config.toml
n_layer = 13
d_model = 256
n_experts = 48
experts_per_token = 3
d_expert = 128
d_shared_expert = 0
activation = "squared_relu"
moe_layers = [0, 1, 2, 3, 4, 5, 6, 7, 8, 9, 10, 11, 12]
router_score = "softmax"
normalize_top_k = true
routed_scale = 1.5
balance_loss = 0.00662
balance_bias = false
router_z_loss = 0.001
init_std_router = 0.0249
lr_router = 0.000952
vocab_size = 32768
norm = "rmsnorm"
norm_eps = 1e-06
tie_embeddings = "early"
optimizer = "soap_variant"
lr = 0.00363
beta1 = 0.95
beta2 = 0.99
grad_clip = 2.0
batch_tokens = 65536
seq_len = 512
train_tokens = 362800000
steps = 5536
dataset = "wikipedia_en"
Below are experts of layer 7 (counted from 0) of a mixture-of-experts language model. Rows are named up (a neuron's input weights, with its number), down (a neuron's output weights, with its number) and show model dimensions 0-255. Each number is 50 + 15 x the weight over its row's rms, rounded and kept within 0 to 99.
Before each expert's rows: "comes after" lists some tokens at least twice as common just before its tokens as in all text; "comes before" lists some tokens at least twice as common just after its tokens as in all text. This comes from a sample of Wikipedia text that the model never trained on. Tokens count by the router's weight.

# expert 38
comes after: " the", " |", " a", " ", " The", " one"
comes before: " of", " was", " is", "|", " were", " as"
up0:35 22 50 62 83 56 56 42 62 82 63 58 32 42 53 59 57 43 64 17 39 50 55 61 79 44 64 62 36 68 45 61 68 21 48 48 69 67 21 45 54 76 42 65 54 48 45 41 69 60 68 49 42 51 59 76 36 66 59 33 46 46 53 51 68 67 61 40 46 46 57 48 33 06 40 34 68 35 47 50 35 72 75 41 63 43 50 48 42 55 66 59 52 24 65 59 60 78 57 55 31 53 95 34 57 58 49 35 42 37 48 73 27 34 52 54 54 30 47 63 41 63 46 56 34 23 29 31 52 28 70 35 28 42 55 43 30 44 48 47 56 66 58 53 41 60 58 46 61 38 51 57 45 42 24 22 48 77 26 14 72 48 44 44 66 58 32 66 27 45 53 31 54 42 29 39 55 40 69 46 50 65 43 57 56 33 62 08 27 40 38 66 63 47 43 61 42 60 55 56 58 19 41 11 49 37 31 37 37 42 46 26 49 48 63 38 29 54 44 37 71 54 20 64 51 53 35 56 72 49 44 63 63 35 39 36 67 63 42 82 55 46 77 52 41 73 60 63 62 89 45 51 48 38 53 49
down0:37 62 53 36 59 52 61 55 35 62 34 37 65 62 52 35 31 47 39 17 76 61 89 37 45 56 54 53 29 33 62 55 53 64 45 40 38 49 39 71 25 56 39 61 60 38 37 68 67 41 28 47 58 70 29 75 51 41 54 57 57 57 67 54 52 59 38 74 34 69 13 36 32 51 34 24 56 56 41 53 85 54 66 57 56 48 54 29 21 39 56 56 52 50 50 58 41 25 51 47 52 40 29 27 34 77 44 58 72 29 40 48 46 27 21 33 76 52 35 40 35 50 39 58 31 25 53 54 64 44 53 71 57 42 60 47 58 44 44 35 33 42 48 28 79 57 49 19 40 58 57 47 29 48 60 52 51 39 26 31 51 38 49 35 60 36 47 75 54 67 70 81 30 66 41 66 30 78 59 59 45 37 42 48 55 33 66 42 61 47 42 42 42 33 54 82 54 49 71 65 51 47 71 48 37 38 29 90 40 62 76 63 32 40 61 14 46 64 55 96 64 34 28 64 35 56 47 69 43 54 64 48 40 76 70 54 35 34 45 68 50 49 32 54 50 59 49 30 54 62 56 67 33 34 55 80

# expert 24
comes after: "\n", "==", "===", " ==", ".", " ==="
comes before: "\n", "|", "-", "The", "==", "In"
up0:47 56 33 46 45 48 34 30 82 30 62 65 42 25 29 65 47 73 52 36 39 34 43 28 19 55 24 69 44 60 25 46 58 57 38 07 47 58 41 44 51 32 05 84 32 44 58 64 44 49 49 62 55 34 49 39 68 46 22 57 29 36 79 28 67 36 46 65 40 35 50 55 56 61 64 57 69 41 59 46 57 37 50 30 66 67 67 84 32 62 28 66 66 55 39 37 61 65 32 40 47 29 33 28 65 19 40 19 39 45 72 56 45 36 44 48 47 73 55 33 60 63 29 55 82 59 35 70 30 50 47 39 42 48 43 70 47 41 29 66 52 54 33 52 35 56 61 47 85 65 63 56 33 34 69 51 62 52 36 28 59 55 75 47 67 38 49 53 58 41 37 52 50 73 61 37 57 17 28 34 58 42 41 59 41 37 18 58 48 41 42 62 55 35 49 62 52 33 36 43 24 55 52 74 70 40 37 60 28 59 38 57 48 47 50 54 49 75 44 40 21 40 68 27 53 42 35 52 52 32 50 50 55 68 59 48 54 56 37 45 51 52 50 74 67 07 37 69 40 62 44 64 64 61 43 41
down0:65 45 33 44 40 48 48 06 52 21 50 24 23 50 60 47 46 61 47 49 65 33 29 36 66 98 29 44 40 57 41 64 62 74 47 53 54 41 31 31 76 42 39 59 43 42 63 72 32 32 77 62 54 47 59 50 31 32 31 39 51 52 43 46 32 44 56 51 45 50 54 56 52 53 44 36 62 31 37 11 38 60 32 64 73 33 60 58 58 57 41 32 34 52 42 28 43 64 50 53 45 45 25 51 60 84 43 38 51 55 50 37 56 51 62 30 38 62 35 59 58 32 99 57 58 46 37 79 43 68 47 45 52 64 58 52 57 63 69 63 41 55 22 51 29 30 43 54 62 39 64 44 40 04 83 32 29 11 48 38 17 49 48 56 27 32 54 48 57 30 65 76 45 54 51 25 44 52 64 46 68 45 33 54 34 50 37 58 49 66 50 33 52 48 25 68 66 58 39 45 66 78 57 43 67 22 48 49 29 56 42 63 73 44 53 57 63 38 43 78 61 65 30 58 33 26 45 86 36 58 71 65 35 61 48 66 55 49 51 55 61 59 55 58 53 49 64 51 34 67 50 68 55 52 35 67

# expert 43
comes after: "|", " in", "-", " (born", " In", " January"
comes before: " |", "\n", "),", " –", " (aged", "–19"
up0:51 40 58 82 73 31 43 64 43 39 37 36 62 37 12 59 60 60 29 34 62 57 90 69 66 61 59 53 27 32 26 30 41 53 72 46 57 48 34 43 62 35 26 50 48 40 57 42 42 60 49 64 38 63 46 41 39 33 16 43 45 56 43 55 44 54 37 32 42 55 51 98 40 58 59 60 72 35 64 69 43 38 53 42 34 47 47 68 40 50 56 39 43 10 51 13 61 50 51 62 22 42 37 30 18 56 69 37 58 57 30 49 51 47 26 36 50 52 38 40 42 57 42 40 35 75 60 31 23 50 39 27 50 70 56 48 73 40 41 34 75 54 45 41 65 58 53 08 35 57 54 67 44 61 36 47 23 36 16 71 65 65 66 44 46 51 52 56 60 43 56 60 63 35 45 59 49 63 76 62 30 64 34 27 60 25 45 29 50 53 57 47 48 65 81 59 49 54 63 55 52 53 46 36 39 28 54 37 67 25 74 63 38 57 32 35 79 36 54 53 48 36 42 57 61 44 48 14 55 50 58 56 69 27 55 87 42 71 61 68 43 50 30 34 41 59 46 33 59 67 57 57 33 71 62 58
down0:48 38 66 67 39 43 59 44 66 59 51 29 59 36 32 07 27 47 41 62 62 57 52 48 39 51 34 14 17 47 48 44 60 65 49 59 48 37 40 73 39 32 11 30 23 60 51 40 45 44 57 43 42 60 10 32 35 61 62 66 71 56 41 44 75 69 44 46 44 34 38 44 34 61 52 40 72 60 55 39 54 28 51 50 73 23 51 69 78 29 31 51 69 73 32 54 61 78 50 35 53 36 62 33 59 59 37 73 41 31 32 57 53 54 65 68 73 52 24 41 38 62 48 88 42 58 55 37 42 40 30 39 53 12 59 13 69 35 69 73 53 45 35 54 38 42 63 35 64 51 44 30 27 72 61 47 58 54 58 37 45 70 34 45 45 55 65 61 59 25 54 60 57 59 54 47 57 74 67 36 71 41 55 58 56 37 25 57 51 52 53 62 64 40 33 39 63 49 37 32 80 54 28 45 37 47 56 60 52 69 50 81 72 43 48 79 52 77 37 66 30 62 42 59 58 45 50 50 45 54 54 32 44 41 57 21 63 62 66 41 69 48 70 49 49 71 60 43 69 17 41 45 64 34 65 63

# expert 18
comes after: "\n", " |", " =", ".", " ==", ")"
comes before: "-", "|", "\n", "The", "=", "In"
up0:69 43 33 50 27 51 40 65 43 39 53 58 52 62 51 48 58 23 38 42 67 55 44 55 60 45 31 31 41 64 20 44 58 50 47 48 52 50 49 49 50 42 67 53 13 52 55 65 50 21 41 45 47 42 49 58 59 56 58 66 72 44 29 35 41 81 41 44 00 58 54 65 37 45 34 49 41 43 31 58 43 65 46 50 53 21 58 51 64 43 57 50 44 61 69 33 36 61 51 51 51 41 45 61 37 73 53 57 59 32 46 77 70 42 64 47 52 48 29 36 45 62 67 49 63 61 51 31 51 46 52 47 55 58 65 55 63 61 50 43 34 26 30 49 76 50 54 25 40 44 86 55 67 23 53 38 17 66 55 40 72 37 32 53 51 16 59 61 29 50 54 57 45 30 44 41 56 77 51 56 50 71 52 35 41 57 51 44 61 65 49 35 91 34 56 71 77 69 33 43 40 53 69 31 88 55 41 53 35 75 39 39 51 55 69 33 69 59 14 57 83 47 67 71 47 67 52 12 81 46 41 86 27 63 52 26 68 84 84 42 53 44 61 56 34 58 68 48 36 40 54 39 47 37 78 68
down0:45 43 48 32 37 53 69 55 73 73 42 47 44 45 51 34 35 41 48 81 24 39 81 47 48 64 47 56 57 32 72 71 44 71 61 83 51 62 64 26 51 84 69 73 43 36 43 44 37 36 55 58 52 51 38 57 52 62 45 25 29 49 60 48 77 59 47 71 56 44 55 47 63 50 59 35 27 39 59 51 72 48 67 53 61 44 42 30 65 74 18 58 55 27 25 34 55 34 66 51 38 72 59 43 52 36 36 25 42 40 50 51 52 54 44 49 82 42 81 44 71 29 43 33 27 35 47 51 58 37 38 56 57 41 57 70 39 40 35 55 42 36 68 44 56 57 47 33 53 61 56 54 12 60 57 60 66 45 36 35 50 37 57 51 19 49 83 51 70 63 47 44 46 50 52 27 38 36 57 57 88 70 50 43 23 08 43 34 61 50 27 33 38 69 34 45 35 30 46 76 68 62 47 61 49 50 53 65 62 35 30 51 35 42 40 54 38 52 82 63 43 12 69 65 30 27 54 66 88 55 67 57 55 31 49 58 42 47 38 51 42 46 49 50 35 35 23 68 65 57 30 54 62 73 68 22

# expert 9
comes after: " was", " is", " he", " It", " He", " also"
comes before: " a", " the", " as", " in", " an", " known"
up0:44 50 51 84 52 42 53 54 65 71 57 60 64 48 50 47 59 65 50 67 45 61 55 45 60 55 42 37 37 45 55 36 63 39 17 72 57 51 41 37 54 68 60 46 53 76 58 61 52 46 60 47 66 83 38 50 52 44 63 21 34 46 41 47 39 65 56 29 41 34 30 68 62 65 54 16 58 46 71 55 50 47 56 36 54 44 36 65 54 52 46 33 30 27 58 58 74 36 44 56 72 63 50 54 41 67 64 50 49 59 52 72 21 96 35 49 60 35 70 82 37 56 64 39 47 79 74 56 32 68 68 48 43 81 40 58 46 45 69 76 47 62 47 34 73 37 42 35 48 67 57 43 35 52 41 53 48 72 74 54 68 46 64 15 68 43 59 39 40 57 48 51 58 63 37 45 73 39 52 53 83 57 35 38 33 70 65 44 38 39 59 61 34 45 71 40 53 65 36 65 70 42 55 60 52 32 36 38 53 44 57 58 52 67 33 30 76 65 30 19 25 57 14 61 41 58 49 38 68 37 44 41 51 25 61 75 48 79 86 59 54 09 47 39 62 39 47 29 60 33 83 49 84 74 64 43
down0:65 51 56 75 68 48 57 42 60 46 56 70 54 31 64 57 55 71 58 66 40 50 44 54 60 68 40 73 41 24 40 80 18 51 76 55 52 72 79 50 37 33 85 45 73 43 61 36 64 36 49 52 30 76 47 45 32 33 37 34 52 47 31 52 37 45 52 39 45 55 62 54 51 39 40 67 20 44 55 53 47 51 75 75 35 47 37 44 36 21 48 49 40 51 68 48 43 38 56 68 33 39 52 24 52 44 61 53 46 57 29 51 48 26 43 59 44 48 63 41 37 56 49 50 56 43 55 47 25 37 85 58 66 56 58 18 76 37 52 62 23 30 67 42 72 33 76 39 64 37 96 57 42 48 26 29 50 34 76 32 45 56 61 41 57 50 64 72 51 33 44 79 79 70 53 36 30 53 16 60 46 38 51 47 55 47 53 39 40 53 36 45 64 97 57 19 68 34 35 64 54 49 27 65 39 70 67 63 40 60 65 26 64 64 48 47 58 52 67 35 28 83 36 56 49 30 75 52 54 56 60 40 71 45 54 55 31 49 48 51 51 68 37 58 43 62 53 34 38 68 45 73 76 55 45 25

# expert 7
comes after: " the", " a", " his", " The", "'s", " her"
comes before: " of", " and", " in", " was", " for", " who"
up0:44 63 44 42 50 53 29 45 68 52 61 54 85 57 49 66 69 53 54 40 49 57 15 28 33 53 41 55 20 49 55 60 48 79 61 57 38 47 54 57 65 51 43 44 27 36 39 34 40 68 41 67 72 33 29 64 56 74 60 58 63 76 49 45 63 31 34 41 65 68 60 34 81 34 51 76 38 60 43 50 47 52 57 49 56 26 43 35 43 51 43 30 39 32 22 52 52 42 22 39 39 50 40 44 37 58 85 59 36 70 41 51 83 55 70 55 26 21 49 73 32 49 58 43 25 29 41 35 63 67 60 27 53 51 60 70 50 63 57 62 41 70 42 59 56 72 65 47 30 67 48 57 54 56 55 24 36 58 41 43 26 38 36 30 49 56 67 33 48 39 59 54 36 76 49 50 62 54 49 43 47 45 25 75 63 49 47 64 52 82 61 66 54 36 36 58 46 60 56 41 53 40 45 61 48 44 52 67 48 63 47 84 12 42 66 15 50 23 33 61 69 41 68 56 34 53 31 27 30 50 60 74 76 32 51 58 50 51 28 39 50 58 36 61 22 51 72 63 82 74 65 67 77 70 26 23
down0:59 73 34 47 42 38 48 50 20 48 48 46 65 55 44 53 50 44 43 46 37 44 39 60 47 61 54 20 53 45 42 12 47 57 70 67 64 30 19 63 55 62 53 22 57 69 31 37 77 52 49 41 46 52 27 38 35 25 64 47 34 46 57 30 80 51 32 43 64 33 59 60 45 93 66 38 55 22 50 26 73 53 38 47 50 35 55 33 47 46 51 51 57 38 45 60 46 45 71 53 31 62 38 64 59 24 51 51 68 60 61 35 27 48 43 47 54 55 55 48 52 65 71 60 54 80 79 37 39 51 57 67 70 54 40 49 74 18 53 65 57 59 59 55 56 42 61 68 48 40 48 58 53 62 69 37 79 47 65 56 85 43 57 39 41 06 54 63 59 72 61 61 40 34 62 52 30 63 30 34 53 52 17 53 67 79 54 65 18 67 70 50 59 55 34 73 18 59 45 51 59 83 58 22 43 59 60 43 47 40 25 46 81 50 38 67 49 59 79 52 56 71 20 42 65 45 65 47 66 56 51 57 49 66 55 29 05 45 64 54 37 31 60 59 40 73 39 39 25 41 54 43 58 46 55 63

# expert 45
comes after: " the", " a", " The", "The", " National", "'s"
comes before: " of", " in", " was", ".", " and", " for"
up0:51 51 47 46 70 59 51 45 54 57 42 42 66 38 36 67 59 50 45 33 33 63 42 47 73 27 51 75 28 63 52 42 18 49 52 49 53 56 37 68 53 67 40 26 40 51 55 54 39 51 48 22 82 17 28 58 83 69 46 31 35 43 34 32 47 48 39 61 45 38 65 61 61 58 53 20 67 40 39 55 41 63 35 32 60 55 58 68 43 33 71 30 24 42 82 63 60 49 71 34 69 69 63 52 40 51 57 73 34 32 50 47 27 55 66 64 57 49 54 36 65 48 36 63 42 76 76 65 71 51 55 55 92 41 70 43 57 40 75 63 31 82 46 41 49 23 36 49 59 66 72 28 71 43 73 69 40 59 51 59 70 52 54 59 49 75 54 70 80 39 41 82 50 44 19 37 35 51 43 59 40 48 47 77 40 39 27 69 40 68 41 34 53 76 42 53 47 34 65 45 54 41 46 49 49 64 56 38 42 61 49 35 47 41 49 60 36 52 33 50 49 43 22 48 60 54 45 16 72 76 49 63 56 11 71 64 65 56 34 72 65 75 39 55 57 52 34 71 36 75 66 58 51 24 40 65
down0:40 45 55 43 61 40 59 39 73 58 33 93 43 79 53 49 50 53 41 55 50 47 63 47 74 50 62 67 30 25 42 41 81 12 56 70 39 35 38 42 61 69 46 42 65 74 70 49 68 41 30 50 80 53 58 46 36 50 43 28 51 29 49 65 32 58 42 53 78 37 49 37 45 47 38 49 78 58 71 57 34 56 29 41 64 75 56 67 56 32 66 66 49 43 39 73 59 49 63 91 48 36 62 40 54 58 57 86 38 69 26 52 40 51 47 38 46 19 55 65 44 48 55 45 37 44 48 80 73 41 55 52 59 38 69 44 44 51 01 65 69 48 47 47 35 26 61 61 49 52 41 35 42 49 70 27 53 59 60 42 69 53 45 54 59 50 70 32 59 64 46 68 57 54 66 63 37 78 74 78 60 70 59 29 46 43 59 21 61 51 74 47 52 54 30 43 50 34 48 49 43 49 57 46 42 32 21 38 08 42 55 67 71 66 28 11 24 51 66 50 67 64 33 45 47 67 53 48 48 26 54 28 35 64 48 29 42 45 39 55 55 46 17 53 47 38 36 28 55 53 53 61 38 55 60 55

# expert 10
comes after: " |", "|", " /", ":", "″N", " on"
comes before: " |", " km", "8", "4", " years", "9"
up0:19 96 03 56 53 47 50 57 65 43 51 59 39 49 44 34 45 65 32 38 65 64 28 51 67 56 42 30 43 35 61 40 42 79 50 57 33 45 51 32 52 50 36 51 43 39 50 28 61 27 39 48 44 82 46 53 45 21 43 42 40 58 37 19 43 73 32 53 72 45 64 13 49 57 52 76 36 44 40 39 33 16 61 52 65 50 07 65 42 59 58 42 63 48 80 52 53 51 34 69 41 44 70 64 39 64 63 38 49 10 72 51 46 47 50 49 69 71 56 66 46 54 32 52 87 64 49 60 44 42 70 13 36 50 34 63 32 28 37 48 32 71 68 43 41 43 51 54 32 54 46 73 59 52 43 88 41 57 29 47 47 53 45 43 51 43 25 48 81 62 45 50 53 58 44 74 51 44 64 66 43 53 66 41 36 42 50 37 71 48 63 50 81 71 54 65 70 45 57 48 47 59 70 48 62 62 65 41 67 65 39 45 61 46 31 58 51 66 74 66 48 44 46 55 41 59 34 42 55 22 52 43 48 69 61 55 27 30 61 51 91 72 52 82 65 72 51 54 49 46 53 46 54 39 54 65
down0:53 36 41 26 40 42 67 59 47 50 27 34 47 53 59 27 77 47 72 51 61 47 41 79 41 33 45 76 29 72 62 54 48 56 37 35 55 49 64 51 39 36 57 41 41 44 55 71 65 35 55 64 30 58 27 47 51 43 56 64 42 34 41 69 61 38 43 60 53 30 38 64 43 49 32 70 24 31 80 38 62 68 39 41 57 56 40 46 37 37 41 47 68 51 55 35 68 61 49 52 54 66 50 42 54 56 53 57 73 62 65 69 51 71 68 31 42 42 54 62 55 99 45 37 37 65 44 43 40 40 73 60 49 08 59 43 33 39 32 19 77 41 71 20 40 52 37 27 48 60 69 64 61 65 36 65 42 54 73 36 33 40 54 54 33 45 36 61 57 00 52 40 27 60 45 37 46 57 55 64 55 52 25 73 50 54 60 56 56 41 62 32 14 55 26 57 53 61 58 94 17 26 50 47 60 64 54 70 27 51 50 51 46 19 40 53 51 28 42 55 38 49 56 32 42 40 49 45 61 48 61 64 61 30 26 65 64 60 52 88 71 44 32 29 37 62 44 34 61 63 32 28 69 71 45 46